Weights of a small mixture-of-experts language model, trained from scratch on English Wikipedia.
Size: 17 layers, width 192, vocabulary 15636, 55.5M parameters.
Experts: 128 experts in each of 8 layers, 112 squared ReLU neurons an expert, 6 picks a token, a softmax router.
Training: 742M tokens, 3822 steps.
Below are experts of layer 5 (counted from 0) of a mixture-of-experts language model. Rows are named router (the router's row for the expert), up (a neuron's input weights, with its number) and show model dimensions 128-191. Each number is 200 + 20 x the weight over its row's rms, rounded and kept within 0 to 999.
Before each expert's rows: "comes after" lists some tokens at least twice as common just before its tokens as in all text. This comes from a sample of Wikipedia text that the model never trained on. Tokens count by the router's weight.

# expert 27
comes after: "1", "2", "8", "9", "3", "5"
router,210,190,192,192,194,197,219,191,211,215,232,198,178,231,169,214,182,210,210,213,230,177,214,218,184,235,208,231,200,184,192,172,211,205,174,160,211,208,222,199,182,226,210,215,180,167,174,212,208,176,184,186,202,202,204,205,239,184,181,195,194,190,190,190
up0,207,197,207,206,226,209,197,174,178,178,213,181,202,197,206,198,250,158,208,143,130,196,207,197,213,180,190,198,178,198,196,242,186,206,148,191,206,259,197,203,203,194,221,207,201,218,221,190,235,242,246,199,200,199,209,189,197,204,203,169,220,201,197,215
up1,200,190,233,196,192,219,209,219,179,181,171,197,190,189,196,206,198,189,212,191,191,192,190,218,190,177,197,180,162,202,193,170,180,193,202,208,181,217,213,229,174,222,209,238,201,193,182,179,198,202,190,262,186,217,208,199,196,193,217,227,201,179,198,188
up2,202,221,201,222,229,200,183,186,187,202,200,199,216,205,247,198,202,175,153,198,183,203,198,203,183,195,188,257,172,197,199,193,173,201,234,203,250,178,191,206,221,216,218,198,185,209,193,203,228,218,213,187,207,192,178,189,194,203,239,170,200,185,213,227
up3,215,216,189,195,251,184,187,227,227,143,187,181,198,195,200,217,163,235,200,180,180,204,217,154,200,172,199,188,227,205,192,170,200,233,218,203,185,198,216,209,228,243,199,201,182,229,250,202,198,216,170,197,224,192,179,183,164,218,183,191,178,218,209,193
up4,199,200,233,198,204,179,172,159,196,201,235,200,189,184,181,168,189,193,166,167,222,195,199,179,192,186,173,170,208,217,211,198,204,239,255,235,179,175,181,211,208,219,184,191,198,170,235,234,206,191,183,200,211,185,200,223,190,194,155,229,211,133,254,216
up5,212,188,226,206,202,208,178,203,207,160,173,204,210,235,178,202,198,194,192,218,178,216,182,225,252,137,195,219,175,202,194,175,192,220,205,145,207,194,184,197,187,190,199,228,189,229,190,199,213,171,178,225,201,214,210,204,208,205,198,215,201,184,213,205
up6,224,203,216,200,171,195,168,201,187,217,206,205,202,206,237,196,238,176,206,193,229,186,191,195,197,182,170,204,219,135,202,212,196,232,213,201,211,200,181,172,194,182,195,251,208,227,204,198,201,223,197,209,194,188,200,197,187,231,203,213,229,203,198,215
up7,204,254,187,196,195,198,197,206,206,206,208,194,187,223,208,202,249,205,186,206,210,191,203,234,202,193,221,205,231,217,208,217,179,205,223,209,172,187,230,207,187,175,160,187,197,191,210,173,233,189,197,207,201,167,160,201,206,183,182,205,175,201,208,206
up8,215,169,217,192,217,194,215,190,204,194,166,185,200,195,206,188,212,201,240,188,142,206,178,200,196,201,170,198,221,190,196,220,199,226,201,197,185,234,192,250,188,195,208,166,190,212,205,223,194,199,196,147,212,184,194,206,214,201,199,204,188,201,199,196
up9,204,199,194,177,228,194,195,222,185,201,198,213,209,171,220,195,191,225,204,198,216,201,187,199,157,177,213,153,184,178,198,204,199,154,223,222,199,198,179,196,217,200,157,222,198,168,215,201,179,205,204,180,182,184,206,215,215,231,203,195,167,185,156,225
up10,216,203,204,189,196,197,203,184,208,162,187,200,212,122,176,220,208,233,212,199,205,202,219,232,210,207,212,204,191,200,189,212,213,219,170,207,200,182,180,208,205,223,200,175,195,200,233,206,210,189,207,205,199,217,179,181,184,191,166,223,194,240,200,202
up11,138,194,177,194,211,183,174,214,216,220,176,201,219,188,186,175,201,221,166,201,200,237,194,191,182,179,182,132,190,234,210,194,214,211,186,212,178,218,195,181,221,233,193,233,232,163,174,207,194,208,200,181,226,238,176,171,178,202,233,196,198,205,216,214
up12,203,231,186,184,198,209,193,232,186,210,197,212,183,191,180,207,197,207,189,177,224,172,193,184,211,195,205,195,224,221,206,216,197,204,188,187,204,198,212,198,207,201,223,181,279,178,192,220,240,197,222,176,217,193,174,172,158,146,162,195,195,204,216,207
up13,222,191,189,224,200,196,167,161,207,158,200,200,259,206,238,206,204,201,214,198,250,145,213,231,202,198,196,183,186,168,197,200,200,169,159,214,198,206,196,216,201,202,202,211,220,196,201,183,237,179,203,209,236,215,192,227,215,201,198,163,209,194,192,202
up14,197,200,238,208,200,192,185,203,226,203,184,203,187,190,183,206,207,178,209,174,203,202,206,219,173,209,199,176,208,186,191,189,206,185,179,221,153,194,191,199,184,185,193,155,203,184,231,199,173,194,199,215,214,213,135,199,213,201,207,212,196,184,197,187
up15,208,193,197,187,261,215,199,199,188,202,197,204,204,199,210,181,182,197,149,200,254,182,196,211,200,184,225,199,205,204,237,216,185,201,205,203,175,183,173,242,230,173,236,153,188,201,174,200,251,183,223,197,204,203,172,190,235,202,203,184,194,206,206,195
up16,176,196,188,203,205,196,190,226,206,196,218,168,201,220,226,178,194,196,195,193,199,195,174,196,205,223,227,214,194,211,199,243,182,210,204,195,215,235,196,179,183,204,232,178,201,208,241,192,196,171,195,196,197,200,193,200,192,176,203,207,204,135,224,175
up17,223,177,194,201,199,199,170,176,186,200,205,186,189,191,188,191,216,211,228,187,205,252,216,190,150,226,212,184,187,189,194,202,201,180,203,204,196,211,218,241,206,179,218,225,196,193,197,203,198,234,194,203,191,214,204,222,176,202,214,189,218,186,178,200
up18,252,209,214,174,282,202,204,200,206,199,201,167,200,200,200,196,181,203,200,199,199,195,182,176,179,177,226,173,187,237,210,203,178,160,233,196,202,204,190,216,215,186,186,177,200,212,210,184,170,223,230,203,189,198,199,225,215,219,223,209,222,196,242,228
up19,188,202,223,207,203,229,194,225,179,176,198,190,216,217,229,155,223,204,230,205,223,203,230,213,189,165,207,216,216,213,197,173,186,233,199,230,173,201,212,227,194,195,169,168,203,201,192,252,213,196,217,190,195,222,190,174,195,202,200,188,202,208,196,239
up20,224,224,212,212,212,214,167,205,196,188,223,216,201,256,198,198,199,202,210,204,156,201,203,212,211,177,211,223,189,200,203,207,184,203,207,190,180,216,153,192,195,194,198,237,196,196,219,211,173,198,190,240,200,212,150,227,193,222,196,214,239,184,241,218
up21,194,200,190,184,211,200,232,253,179,200,182,202,197,197,209,190,182,206,201,198,207,158,154,199,191,169,213,196,199,200,213,250,154,155,196,193,200,181,168,197,200,216,185,175,174,202,222,157,197,211,260,230,200,200,200,200,229,215,251,225,219,182,235,230
up22,226,219,211,207,194,237,213,198,209,196,243,192,211,217,175,200,166,201,205,212,210,238,199,227,195,161,185,174,154,202,200,213,255,216,243,226,196,177,166,212,205,200,202,214,200,207,175,203,213,156,218,202,171,203,160,173,197,191,230,199,198,186,201,205